config.toml
n_experts = 96
d_shared_expert = 0
activation = "squared_leaky_relu"
normalize_top_k = false
routed_scale = 0.333
balance_loss = 0.00202
router_cosine_scale = 10.0
vocab_size = 32000
norm_eps = 1e-06
lr = 0.000619
beta1 = 0.9
seq_len = 768
Below are experts of layer 7 (counted from 0) of a mixture-of-experts language model. Rows are named router (the router's row for the expert), up (a neuron's input weights, with its number) and show model dimensions 256-511. Each number is 128 + 32 x the weight over its row's rms, rounded and kept within 0 to 255. Numbers have three digits each.
Before each expert's rows: "comes after" lists some tokens at least twice as common just before its tokens as in all text. This comes from a sample of Wikipedia text that the model never trained on. Tokens count by the router's weight.

# expert 18
comes after: "-", " \"", " (", " and", ":", " as"
router:165052137111116083118138127097123137136083126120112112145125110108095053159114120126133118170089113126159151110132084120143150092115107143145176131134099077151133094093106134140121147146085124104119118117095087113117106093128159137154120196130113155129074113152132110108100151192179116127131147122123180105168052117158117169116110096110185137156128173099166104122122188132114103181120103168135146141193075102125163127155075141154179191107192141138138081185109118193128106145084134114143222131105092114173121094092116134117067160133098175136134101073157144100085150155120191054037146123150106119092100057134166162105157157086140142126077101143095126058175110088158103134172095104126141136136148182083103151169155156165118176114127084072104198127130151113126096122168124
up0:127139115085198126130138100097173160088082136064099078186114101119103124083082128115120111126145107123165101136067126116189154066152116138108152149163180148141130145113108188144103143170133122151120098136146122206097082099024193080105105145074116104132116092129128128068166133103158095173159104078099159099199042008136108162099130086134048090161158107145191093096122126129103113140122090138164073148155130098153119168164105127175125114143148159121139134154144123162130122096110104045134108094155102143127109155098119086117109160157127111084115116113127106041117095227123134127170081101159147195118110102172230155101142135129138121113148115074109135130173179137143107112140100133076085131194139146113107136096114151127196143120180110148084145092092114173135115196106163

# expert 67
comes after: " the", " of", " The", " his", " by", "The"
router:102078176097103067068109207144142160064139164101113126177131140157121122165148147050103122125129090156140108126164078129122127103146081181159147125131121065121157133109151150092081094153143098157122165089133089108098086106109150163095139186105128136122112132139118073103138162130183154152130107113118127116124069066189122168085129096044089114102142093123108137136052159146107187163188173070123195100221160170149101155130134055111109117168186160093124141134160073144076098111105109109134192109120047158143141170111136179177132098147149114132132118166117098142132122124149149109135140111188170097142070156141165094125133126103122120110140098115083119077123108200078156140141099091075157123094161155161133108111117161176126236079108142141143125113103152159134129113124202
up1:145127117170135133151094084136052146096116097112128000158151168162095131152131113118066130167117160165136128129138140132134148197194130146121130080126168134126112160152080129083126125110159100076132124159146175094128117127097163165167196156156085102109160139067102146145121166194174057101119168091180135171155069108136110116140131099103107187113108092161120158099117129098170115139164097111078063156186090115075162084148157115130153061156162123157149131179122108104150155099116188084123095129134103081162101136071111122141113072096115106127140155109134156134135115119151120118127114119125127115123115108118091146104116155101110125088101147101075160107132195094117042099117110188119159064158131133113083153107106080130160150074141139149132117110161142108179096075114159

# expert 15
comes after: " of", " in", " to", " at", " for", "."
router:137175173090115127129174188076097116137218145114104085143171101145155157139176120132083136157188076121111114154130097135153127132113093094136145127146106113148208109087107096124127166151131136102108118113171176125078144162123199159107131150155112134176172145072096040107112184125179066115124145097146138081121099060160144088123174140113099136127121141110140103120117138107137116189146146143156188097158094121216139145157196117135139102148131118063158168105098087161143179133114123102137078126097149119151168144142103133113117105101135144111127130152127167142177149160130171114067138142196118106145107087139040167070143129148131135170164156086115152111096116149144131162141128119177106100127081143069109112187129143125079133157159092147086137047172135117163087171140159
up1:093125192112095156136153169142070137100097106119128150193127201155161143184139128164115182118145157139163092127140082151192091117112070153155098098092134063117117130120111129171108126078111146138085138162066138122148172144102103092144158191162146186108136158150141110144168110097081153067062098167152231170196055134170152120112105171138169143126155110073113134116148114114142158129189157123104198093114124143162179105147130125185132128161109142154074106129121088146146095071130067110085093167106149118167166142113110108135074068085172116129078116168046146135126135123139093099159104153168096073157089127087125106166157082136180092105071124094117174139148195080073078189116136113135140107056163098151139147170141154152115138111125155128151130128160121112137142153119173

# expert 77
comes after: " the", " in", "|", " In", " during", "In"
router:135074185113132078176170126115058120152124157138115070122116120179120165127150112139149161167121131166103119192125165133138156138102144195137144080141140177119191145101096152103116107099124155176183125139148115153159163123079187144078134157139103111107149144132141102149152174136154104109118108116174175132082090162149095105111147169104186107114146177128169132124126191127130171177159137122140137124135134113157173122077183112164078116132127136091132166085157072101130192075095112148107132164093145124067144096122092110133100169153142146059066116131140136162112097127125177141108078163150162141140132064103183155090157137097143118115158118081093107026147117155096094175101148175089152116116178172123072057110076122120108199124089149182106180123111169137142159071094111
up1:141103153060180156174152143132079128133138080144107041142132141127112084131151107088090132101130183161163175093131139178149095210138071153168143116123180128146129113104178120180170116126125134128106153163113163111114154113150188103128173140113051154117120083130135144152092058164089107113130154126162132154148105081165144157215160107125162108077122142133194156125115153151106116181123124179113119132106086087086122110157121082129046130095138169080059118187114063140149135100119112060144143112064075169091199138066168070113123126101133141165095152138146125125127169202063146160179133159098086144135158108140133168119117094122190123177137133173092153172167120130075119179134140053166119132151062197106203084132151138125081096132141093130137100120090146169124087147129121

# expert 72
comes after: "\n", " to", "'", " for", " used", " did"
router:115187148100135135166188171103104126119108106133171107155149073143114083076201189134139123180115119135168153191126149117127153117134141210091152149083157102145202082090132091174092166130100113172136161071101120171115157114083104145105117160089108155139092152108133102114194132117136116141163105153154113127131104099151133166082148150144150169123097153124153096135099163110121153153150120102119158117124141108178124156184189124095160119138143167087198181143144107095123110141129120093163140195131137084054125109165150149114144096159051141075214107115106095146145157143069148107111141157111133193104141041138118118043082129110143139190161101080126122095135078148142169156115156161152095141119123178102169167163151204137119124095129135151112110043235132110178097109146097
up1:147087169112129092162146125108126148134136051126178134150115115130141114112145084147143137116141149151122133128098176107162135155204108095151170159134177132117045127082070153097169147138111106135191127132069110152091167107148108151157087128124100116232139145045137125121102150152097132129158108161128139132138086110107104130149088105128130081115109201058135186073162153105087122176125108051083099130119031134143162114083107156135108162096125166129107162143094048127138126125141079120092159181106116126115118133127115102058107086149155078152071139169113162185132156168145090160168109161157145177137118178122163115065098076182148172135178093093092173146173103123083128108137077190113125102158096151154161106183152175100087121123106183144137154096118081097106112125134108

# expert 9
comes after: " ", ".", " |", " was", " 0", " JPL"
router:174099131066134116089183156122131100142155154112150079135154117158075111157134128142145168091129114180112012157205141113148041154162141082106176073076098109141137086056166120084130169192149114134154126132158140125141163111108164128109145137146131157125135094136093123115104100134134083120119118098140099112120122134103140121074159112087095120111101196105098132137110232189102117124118112141167105125172080142176111157113188089128121124137150137087155159138172057079139152138168148152101157179085099111133148127098091081157112146187117077150122102147091125174107172141102152125105119117159111151115090110118128190096161149203106123091121129159143130092124128130174152127171095205158129166131089163137141084123142143096089134093137132137084159121177205131172144109138138
up0:153109115131101187139149180154057085109136160139158119113161117152094105151102133124143199171144155186139137151224178132177085167141121161081162142035182042128113100140149089121152122126174121121209108151115141141103109087131088119105167209106153176119077166128118155096150141095155067138098131148174123125106132148139166153119111129146087143057133158127154145134147181161138155091153132175083171117125092186122157116108127154168156077124192146085163086135134113204139110180164129159138122114133066137163147167121127126101128128095098118093058060118176155146176137138110124104103149102105095136082119109080137158097120119149136194145146132149129158132084132086154057099080096223100169123145115054111118124152118131067111150118104132143135114133092184177104179151134090

# expert 92
comes after: " |", "|", " 0", " 2", " 1", " 3"
router:073152120085148175147141135110095102100148141088096065176108166117125149143109169152155176131149124136106075199136157102193095119099156139083165124113130135116171161128157080173054131179117136072111130102106140097129151150108120149168146179114099166164079159144064132131138147132134210111091181092142152104170144091187136108078162139133117136140135138133090086066130149108129127154090177172137148106147139123174104153161153138110102163116156170086123112129108108149123154056186163112133142138089053133064178174121120129137102120185136128117114113081114127106132078114138155082074096106101131151116095115127117073120177168110091084156171160102091157152121127123149140150171164128091128155147157127152097088103140173189130153108221119185099138099099108153102098145151158
up0:077132203148059114101166146077178127165109163142128147149124132097108157122138142152113135163147107101147092164118111108174135110115120033147170185143143145146103116126128108089137133143102074148138168089130139130161158103073111134017159131152083142107119172133101134132153105088148153116099148057089193102120128081126115091111154153143129081145129121114136076117132120136132105154136116100162136137083157167152101111125182083172141082159116198173156124111140119124083150102153097134092114087138127112121134176209138155054121063112104161134062094083115040095104219142179168082141091199119166132121130052174174116125113145104178080150158116157113151139085114113143172101167123096135097130093086179136123105067145115122143083076120153159111112106094178125155119144112132

# expert 88
comes after: " |", " =", ")", " ", ";", "=="
router:166206154105069072105134141098127134180075121117063148157099128162135104178117110121100136160083118125094085109197141111164092160147111095126182066099156083176163133084091171122150226162071167131107093131128201083159129129154168140115155132137095137145089123139109145096178175100109114115127103130143118140123133119111081170099162158170157125115164128091136090137131118123122091110144106151124161174118117144097116124152179131147163119119157139120174124118166108162159159117129182066147136148044075129110096117148145164113164064167158134124141117123078123124127113132093187127096150133195152101144161069121178125120141147124091134118153103111147122171111154155098159123106153144139073116158142119153095109095088112186119187054130109115099102128141124158141100111148139
up0:195098140124103155110141135122103101136129154111100142153137096114127130137129130065145150162144185097129043088227136085085083152118115076160139101066186147140130108148113121121139089132166140095146114088087168111098192111084102115101159195129111160189100173146129062095136088150143077062147136123122129164152152138118080115210134119124120129081157094090177050161087145089178066140136077193137127109080159103170170136154150138180106144147118133120125128114124130088156137106106170141174155137087125162093140133145158149122102119187127158121121127108137121156131155095161176171113123158162175202164174123070157165137157108153098150140158184150095133165122164159125059141120067194118122122151153147096135094100123146123079107182148108117173132151063159085104090181141124

# expert 17
comes after: "\n", " by", "==", ":", " ==", " Genus"
router:135113149051102074104150155142080110148026174122093139063187099124121166158124189098080082134113109088094126144094145134170087115186091114115071148092111105143176157061133148164154195112098147158156145078162124122095163084148162119093137179052110108086168124148126158070103155096187121119126120139106130139078180074096137154108152170106088103096080138125104077119136160085112121144132152173105166072093091154176091116141136087128113175089183156042180133081209104069146109119141165131151125152065142080088093125134107127103086097125155168156158134136165141141185152154099134092067102116156188095145102099151184178123172164132135076089149104052115137093143146147141158162107121140161138170138142117116108146148139178150086195105143175211057097141153155149099098169120127
up0:126111127141128136161063085125144127141110162091145121082165116125131105119061128119119196204115112120139140085139151137117124108186076160109175126047099148112104148118170167189136149193135100146095112113139116140093151123162098103136168141064138063115143133069106143133145112100149111136118133120153126133191144093127131148060137165153146103161119077115108085172108178085141179116071100119128188194163100134074197154151123139095073042159166139085133101177149165136117112111125119145149167163125066143153129093099070134130156115198128099128186163092061128140091081168166106114150127172173094129195144142132124167116108148128100158129147126136037119074084168135093153175140142106090123176141117142147122082121133139155122133129107149159166132156170114126181142127063187

# expert 64
comes after: " |", " ", " =", ";", " 0", " 1"
router:155155146104061102103131138104087069104145116120179082146080090133074122156133098120140174104135125168081123128187128100090081071120086125146126070133146085131150126109174116117137141153152089104097113113135144143154113078170171111074135140153131150147079157140108165103113084106140138131108122151181101131122084158106145075084134096157101115117093148141102128166130151120166134127127153157126093100140080103128114091177175152184134097113117176115181158046104112088099143124121196152165061130054112091168039136118117118067056074154123153096035112136158130164120156137132240177160139118206134093111067085120162126148173113171157115086138167085107156105088104132104119159154121199068161167142115116089128154146143153078110153134171134203132157063140138139152088151130120
up0:120137209087116097167147137133144098159163151081107150138129169130129189123084121132120134163086073126139098112116160120128039148134081105169098126120147144131098115095174147167102202101120133121162086140159188158155115107148089129149149121110152142120089062126107147097161126126140114118100202120137134093159112184053190142162138080117060129096177107084100111120130095165107163106073148122166123114150088052137147158091145132153153183107148168141174117139144153085155105095075171130180053116127074124157136170143121149094138108131126194169112142134143114168161122164059162108138182109189128109153082120144098113130151160171118170095124159144145116109168146149136148160151087148038102104167174088126158118149162121160112117152171119146072141130141122107095121086129127

# expert 12
comes after: "\n", " of", "'", " University", " at", " School"
router:221139157087171129118141169124102192131153133116128105180156163125095164113174137123172147137138097106112109161197120118112069087130112129129164093138145115132128157143117086086120165199126158136124114080133145141125127089132126205099104178097156156137146160082077075112118143183121144142121127117164135121120155079155069110079110157115148067106115149124127127146143181154149125169135119161133169102185063133116117155110179103150088092121172168129134104089136138140122156111075126139092142133105142080085149107141093094129090131180133137150094165129139137154182114104121120105131135177187170116056110044095166143115146152152129094118067146103093173106154110144100141094145120207126080129113104115178170151113162219159125189148164197186101106195126189137166105092111189
up1:123091196095154119108140156115111111123195104105180118125124091137139134122119111108125182121105069120172148128166119160159148149209124117160140127141194117064165100099179133164163108090117146129103134111082117185127135135135139196110127174093117142141117169126108167153097141142148100102101119111159169122117105139129160172151177131177135103160127190128137164136113092117058074172135159180163175157143102060141131158159119141131114117134162169081133121110155109085134123057141119129081109077133142090056171158150119115132065156162164107113046142089117119116145164157145158089120105161159131166115114089147121121064118145124158102174110091101087080117202072124104111140091115078086135092086040084110108135159126121143107146138123166203116060149169095129147121101201166

# expert 70
comes after: " |", ".", ")", "===", " ===", ")."
router:134105152036156091137126143132088154122147111093154079186149173132109098117124192078174171152099106179088110165130172097191100143141052086149186140116121118104180141129124138140101176165087123111210109099130151085124153131156150125103093165111076152198107178075124122119179194152071128106101142105100150147109132098152164136167133121133125132110124142102100111107091123102097168135134113118061162070180097110142141146107120159108084064119159095110128141090078049101142134170142118145131160089113062095166119156163120143151107114191110156127182119080075132120123104143155137142146133122169085166113166126174192100026161121139124107181191114114090064108163134128100133122161155107154112156159138143070081090087087139137132100120176168188117096119109129119149091141144101
up0:142096121072083113187109125072107092096137125139139168099131112114113142095076152159161186166133192175104097108148064141130171178123128103124131092135156125157146164156170096158062118101122108117110114124101172082116158061149109148104121122104151122156103140113116156138127124171132148063137158169103103132105082143149170177135122101094158152040118153164081082123099126097081118182133100089109150177162189116114125106099145042127071162099150156157139134099099099178116124084115120145192114107142115122156100105098068125149177073172102137111114192095093075167080136109178116095160154092187115073123147121187136160163163083121125107177062146117116074195118077128100144158129100103100103156089136153103185096132150163107126122147152091137151101117121089195144045082154159

# expert 94
comes after: " the", " a", " The", " his", "The", " new"
router:168124087115155097105180145162148116136130110153114123087125097124085143171135096179141080148184040170104108117098069120100095068134138047058128075130097077115116154119151129144158146181141173156155127090138114090108082119141143087134107140074076124122090140146109190110139173120129138144105069110134172089078118149128158090122154148129134115130068132111135173114069135120149131127187131085147152112141140183182155175101147108132123128158167159135143126141117085145133174120156116155151158148115110122106126119163131109156063126156138134131103066156161106148089113199119138086113122122141128178131152128165146102141156156105110073122139148127112143088085116138111107118156118107063119109082137111094105117101063169158139162081140156144119131093118142114125126136142135
up0:120167095083110098115092103112123131118093142145120148107102181140122099109119134172124122091169088126101154106134073192175122158144097090166122089072148069146063120101104135120089137159103150100110103117152133115111220111164131085063106156172156134092099173103148121144096159124209143111147167122157109106096086142155125165133103112113149063137162157094179157146135128118173186151151132062130148125130133062190154108170155154160085133154171148118139117072141081181163105152150145136131134237162054111145174109159111085184174127103150132164116108168142176138082143174152148127115139090192131085101098075179142131156170136138173150104151099158078093133094155113103160166157093152175065118154131138121103177146164137090135130117134145127110141086129133152115104124136136

# expert 69
comes after: " the", " in", " a", " New", " United", " The"
router:127149140159113101133147181105101133167061134161115116099138142123133106142112189126164159142134128153104132163091131099186138091105072084128149100065117077108086087084103155122109141204064125143136131074162147041126123047163183167118131110123106161151047135051160160148156121117166145134171097145069120125142119054139159174062176099073141103106101184131169154133160134119138197115150132106106148101142122144104130143104155156129102115151172122107125099085100057157135136115148148099048150107101134088099094127145149099118142136164134113139089044122114153096106120156124195153087116165102117118106099094127141144167125165088127124119194158090155115105109173125084093160191133139161142168094122132142091119102136077134081153088152128159114145126096113104130093101172144
up0:137200103133072141104151176125106117171148121107112115128137126098165105135155189156158139184134096126145076094124125061145124147146130169099133147156170139133107142128114087147162098152053128151213107080149150084143104134131156187070138103112096182121134117136171137119148076139128120136126140147091162134163048114097138136150158140116144197125123183088165145115166172100172112101188161179172119073070113169142110149119165134109140181113153080102151169108092059127146176128162170120122114104130141077111162160174120118118097144119091121131133209088145195105163118126112139075166065146140116117145180123116138124156117146111180172173151132050151111130196149119107136157190137093184111167085131182125165134123114137134070150118170146162142177132142110184132056141126083

# expert 24
comes after: " the", " in", " The", "The", " first", "th"
router:122132169132140124184156159117117133169206159099098067117154076150092103164162170131116130170106116169146142171132156145132156065164105149203142075041095099139152140105152128146161161099120083156156178117176094100129109115121197160093116088105192126118059146105114135105114136172181112135121060149127130122128074113178094085111160121061136097115119202078126109117137209136119129156146142108121107099135078168134130103113196082144149077142089098081148137099146047145159167109099135102114104127092157115143114132096132044192125171165101123154057144178104130122159169135076176153133121148136164059162075085068115109198118122136134082154133145102117133111138144183135126177111132131140105139081164143137105133100083145088066164129105084171075183086112133124163145110061098
up1:167134162113081097140128075141122165138142128163079140134129148130077163137127199103100120149154148068138089107081143075159084089154143184142136111061094136167117086131169135139163113169073157142103098124153190073128141156124150131126089134125104143143095154122105129164144206139159168155150149147096086105150099108135075143218165128121060148072122161171114090144120129129191119120173111139120118123166069132132119135135130140130148130155130090136125166156119081141147089096173161090067123133118074154112121106125166149214169143105123193096134133063117129181129125091193152162109159112135163042123125108113160137162135113111121161164131100082070158154087125117149136175146178143144087191103132113137151181103162142167082133113064092164153147096143114119153093099157165

# expert 8
comes after: "-", "|", " (", "–19", " as", "/"
router:131147106089140096141167148068134163141168119131143146195154108147107130139147124121101131110147146121150167201174132126112173135148106126087161104173170114136113151136141142124119081109136121154155130157147116093179149129147200214118149129095100129080152134086126125109108110151101124155202169124105159148116144112136117062073138178116190130070137136157136083108163171108134164171188109167094113129107098093158124175092150096148117126106145172123149130141106067112138142103163085154173162188071084039162164097198100101119079117181111135163113144158137142118149135081138129138035075171174166114159136029174177122098176193108080082128179087094071144135142106138158137126125125124160142096127156144114131121117115129145115193132133148143110145088108116112101156153147162
up1:112155127109080183174150110119173163168093144089135110223123139105131107137047211117111107081164106133160141144142183070087139137106110159173140180175145174161098196108104139106115123143100129127217117141066114133124072111114111137173128096166159103097150093138152104103108134116084134128156107049135115138109155114085091118125081111147126112118156098126156109096114113145154078189072106121112109075160132130126086146118138131052177153197104134087111113136108151125147119142118124126052169153082133103131105163123141147156118119101161158127127121084104166149110169150197100148132153133174169111101088157116193067066122148134160066151136137101104160136110077111112115127162124117124098107132083142095145140144187119127141148060093131184151134132112123115110125169145143

# expert 20
comes after: " a", " is", " as", " of", " an", " was"
router:172113153103094053111129130133066075130085121095189086130159091142123117126152156110115158103143141130141131120196122124162164156135102161167156116112155109133151094090128143087139139164096090134130153034130162085085149116112196171090146147170114182109105147106090101137152120133189130135142127135125132096166104033107120120092175092123140124090130153110099080130108098135111145158167167151138116106151125119162159110168183171185111111115171116121176135111070072080133149133138147120071145174123101100156153115092138105162105103173131106129114143145094099113118154074130165136081074153128133129080092079142079170105135157082153109180225128093128107063146145145103155152159118128155175096156127144134116117124142144120097101068174134145083169042137133143085131126088114
up1:124120191069098143134113144122072110130169134137151134160108146183162189150194094083159124150121109091134066117142142087125095094133099073221141142060117144177105104135126154193172149168139106124154125064125117147111123132091163139118096123157086090108131138159146112136158159131133156163107153114160116159160170112121146138106147183115096145131108133154073140088110119108172147188186127126124125111125144134172190114121170143139128114133182174117136059133113121099134083115118173163148166134122124133049212121130139131179096097107145126148171156136115180087126123114089148114024135067202115171074137100127098132156147143128137108135107117107121124098116141157169166170084142131170127171152184153136171060144124089156106134105145159107163102142151148187114160108096183

# expert 1
comes after: ".", ",", " The", "The", " that", " where"
router:220150113089128104106144124090120138150150129136124116168125116198127051116212116108124132168109124156113152151109128124151160183143093055126155089087117045143095140120128052120121125094124121111121120136145165092189137096133099133086078150127081129168092190128134085116147160150144145128131153105150112130124105096128127142151112077171187120077128187123106137177066159113102138102164097138080157104152081105186144134137146119148113087138148129113140175095091061124163117145142140151147117155076075086188063115143157102127114104122096135113106083136156142147129139177096138148125186160138141082090112010140199138131131142139048131134171182083072112159126061142097124103132123185107137146120157118150078157148104204117051221124107155114106076064124173143185139142173136
up0:154184154151199106103124095159073121134088067091126077191145137112097112128152159131142172136133078132155035127108113146110142158150128176124152160170145092079133114124059112116144169122099184113082051197124100074075155123071143164210134133112134156132118158139111114117109161174118141143160144058078120099121087095144104117187128105101108137094180148146108127098150165116166161139132173075105190095157129104151072124152140084133095136172069134137116061110131117100157119172163110134116090147103126150154132098105113134099105168086163103141115147060145134140120106181144153137101139107144065108103115119084130158110110190116121179150117246117170101102098125137132133139098132153085111146133113084115135148143102099146098116108163062121142098143173161151080140137172177

# expert 2
comes after: "\n", " in", " at", "In", " In", " January"
router:154168135102131092123113092122121166145142139154088180138148122103160145088126125121114165130185104150087107146132154153140172087145120138084130084146137054179202112053123118101135146148188103136156159114186184168166116082093132125141127184140103103164097152089124133074130121129155169132132136123175155123121129090103089094075181160095176125117109168133152161122081216127115170192157133169125153069135089107125138193114112157113130173082186165060191117145097087128166093153150161116135114100096181096115132136166116091141131089170065177103090082134089124141120110177155090185124037164151156107088133082139150165107157119130110116139205155107129122129089109127168102141177082101178126144194156094117110119158125178163122092086181187107112139143172105109154103133086132
up0:108199116108151118080107089117103054162139106132067150155132159133141070097104105144134148092179181166119118149133102106172134119103140096122173151103165081168123104132137175145113131071147135143125098158138111099206140128120088119146149127171151159079140152073142099112088124197127132113103123135102121207151151076082112093082183151124135118150108129114124080177133135166113134122160100135155136116123075089120108153111172105147201166136131181093150095123085136056205144142089177186123054099055045115108127129108114176080182062095086124146121074100141100185158208139136105155135116169159107155155063086085123132193066095122175094168229140114127115182103081142137101126121152158142134077119093160110138154144142109167093156077138149148074141138148115094232087132181153

# expert 45
comes after: " |", "|", " 0", ";", " 2", " 1"
router:141154135121146060147142131180151092081103152124064081135149121155103147137104108094101180196117145166097079137178122073146103110154088105166153179076129100101091179114125140105102237081109155129143108102108115118175174164164127159143135153144059128119123223172163088060128133110130061143130125124113098170112097048152138077132112149121161094130105164073133147096137177117145136143131110128131119083121083141184167187121154141108105123134148172112164145151075148126140131087069132111163114177123085119133121106102079158107144084186101107151138088113143130132128162160054167113142103102169176133112101093176127099113173146093185106134177149102107153114126128152117142111167084148099183157143181163092145122112105096118095121104126190189085105105172190083159128150131072
up0:136137157178104149160127091125178102059098162135074101156148163147129126140158136147110122110152090105191158054138168092113148143136083165133064084161139132059117124164092160148168148111129111160208098168167125124120138116159122186172161132160193158126117104105130140143093099143167158169133151136149139127125114158191128102129203174134117106088145116116111146095167142093130116092097082114103135126114143144144063145138164097129173184142121068080126183120183095104153144082155187085122133112141111183145128155147092094102143142144090150126141104070145087122100190131128130136132107125089143162082090103131099058118109125094132063190146169070111137121088139138112132090127190161097100163099148152159095083101128092174144142121102145149156143162103134159104091185174135

# expert 30
comes after: "\n", "==", "|", "===", " =", "See"
router:142058175094119112118148090133047095168161142148113078127183105121086120125171176133161168176099090146126138118191125106146103118126117132129134046074164155117180151052128084104099152144106181107125114128197118152117098122153146113135144186083154186125158138123040097153089093075167129134126152165116132095119119090180131080115133183137195108125131154114095137102113186117124148139148141118084184112163115132089158150107152126163134119052179101122189193124170078089099136101094123152148108127091058144105129104140139084138120116161117107106052124141140123120089145137149095133120168149192084090156128065122168128133217159136128167133081143086063124133124099131098120178105092133113111154119127155110096098131142171146145169102134111193086147086111147103200145132120171
up0:160101142100098132108073151073177136129144099145139148088064089127142140095094121114117145124142107123115148151140117090123139202113131131149129045045129137086115071092144132080186157162152140143064113127131093146117148158106161171139106093092149125091124166137108153154136101148127126118080113100173176075181095121180145111089067215123105065164106151149103159114169127089191070139157076092112154143130126089111191121140089122134108109096174115135151132053159074188165131123166138153096131082147153133173156107113181119170099165149136107129084109109197130149141136103171114119130136136123171096099099143129163147171200128124125070163158101089114162148128068145139090118146139139131132112132140134132178131128153146110086137157108132135122191114067151098147150138099084

# expert 29
comes after: " was", " a", " is", " as", " be", " are"
router:168087095050126115124177169119062111134144101148166149156140114141152132103167193117138120102134146163113104165152135160168126119159116154108141097110165121115144128127102097145104145118069100111176137129121116055153136144125149158121094135183158143144097103112084131173153099142144142119107117116132170150114110154094153153101170070157178125121149192060088077133130139159079131173199129209115158137153127058155118163082149195145083143081140131151159109145121062131124142171137093096177126137124048086094133141138120182150069107166095060176163151143131149149128133136094193092082181128094136116147093107133165075108141136127073074120186192120099102096132094147137136088163132078089133121111116153155112115139090155146147145090133154122137094054153144133094125180173111
up0:147108123076092176116148145157078133057103142099114136128100117191107116176191161094108155136139142084117097108165142112159139097172154078151120116099145094132104092084099103087169144190105134160151154128118162176135116130102132164144143126065144136147151143087098111185169175080092163147099165087087159203124108102114116103123148116139079127086116169101108067089102113132135087177120131136146124114155135142185142171151145128169067153098142130104113123127078070122126204086160087130130091145132128054113157151163145181153083137151140105195126110159168131145174161069106132111178120105220082127116152120179098111126125136109158126160170164093076091100161142146165138136100167099107123122068079124172102153124138110134147181161132165159122174110174122111167113175161173

# expert 63
comes after: "\n", "==", "-", "===", " \"", "("
router:161181119136133118129162086123071076143149131140110147168131082158131133169083134176139139135088073170141121111149122125139130157156108138172128160137162116116119106113128072164170177133109133120144156076151160096136070134113170075108128186167156145121047088139101098154084074087092112103096105110114155124134116096120069095147137132122117162082162148095115115169133190104185108118161102163109100105144041133140199125133150156114097161093165081123103167101155081151145144175117147080134138146125053145110096096140129082145154167125147142117045129147147091097107074206138156166146161047174114093165111150176200203112122105125115149153170116090118161141170059132135104202145116169126135094135128109178064080126086168093098171144110108130088181143133070107165141133128030
up1:195122130163113105084146067145083107155159109098154128146109050149127136173090067112168067146087127085126150111119164117095124164119160147158099138070116106144095118139079158091137167125113065118102165149121129158131135151107096152130128131122085134028140120067091167069110094114172161134105146122145100098131097146106075168103125060153132110000090138153153115148145148141112132172148157077165137178078119095103173139128120100195150122113172143106142114162113164184142149188171078111092113103059102107117184184132120129105114131170127109177106084184145102105094119182025106060128156103136152156144145157112153170134171135053115128135167103090159163122172078123130125170152072171121174107143118163057111083133124154126155092124120119092151124127105155167127114088112113

# expert 86
comes after: " |", " ", " 1", " 2", ";", " –"
router:135084156069117072136159095055114109084123093120076060171213111132111125120134105144125152114148132149103128163145113150127140146120077142093243081101131127126216173087121129141144188148120130113173102126168112166120148091107169178149104134104087174037094127120141080124124091100122140098073163076173146112112118139146107096104182082131102179131148150090128123089130164116103117196166104185143201166152111121144150121109125115147163124104179158071147150148140092155145181102133128091155072104135052115088127148150133112100099110109072177148069096094077127110097100171109113082134153119151136104094111023149099133119191190122126104121173102119121105111128124198127131132117152164117139166094152110141118136152130147119110071141150195108153146047122124167209123134135175
up0:072136091142123113115109109090119177135105139185114165127207192158144107127139110087138131177151136137126082129103168121106137115106119120149128097165143077091132157189134171206144124109110105125068177094183133127115117105093174135144163123156117096137108125138128153073116068133155146127118125140130085172127170071168061082179116137096059173152148131115149111107124115125169115142127141129151077138152093120098136148097107147139121056059146170051056151139144134169110145139013188101131129055136079134162114163147127077122127116114111095162163133041127097146161196040136107137125124086136156151081151153129198140087063118139153164121121156160094155151152099226170177095149153122073132131124137171145099138169149180097136156115157130125159174131125107078150066068119125

# expert 35
comes after: "\n", " as", "(", " 0", "===", " ==="
router:141140126106118139180153119139084099138167199125113034119104138147119135196091147189150193089070111142159145173130146122179124137148109147101225092038172101127160099081155096104095161147070136124116168117154115152134135144152169129114147135091128132132086118068166102150058123116147154114162108124147148076161077120171113122113194156112119150089078181145105109102155117125111117174189072176138145148109092065135124117087107138144138134139182180086154064144123055152174075134149102098162178133061072144130098121061108168168123106133113171095060111128111140144071103193127116107127122140175115070119134134118163204105210140150146139171174122094115077122174106138137107092133141145157167127140112138176109116096110125123084145071190127170093099106109168164117099139131092
up0:117135150092117115108198120099105100162135173175166055112090129101167179098121107123118107077099139156136144139118167074086146092106125162120160153099062136128065101070165155164120178146082115150070116090122148107119127125128113149163151143170103139106082104061147136158097114086147092142130160133142073139145085162127099203160085139113139080133154095159150150114099141079141158130137120075097086187134122107154146170128098178141133088122078100215177120135104111169143094054085149086117155166129139171155120118112153156151160132097116152149112149102170094079156109142086126109208177149151156089154107086120140155097134070147164171125131136109066148131194113085121146199065087189178124143125096217160173122130151103121134114051183101125166128044078145145100125167194138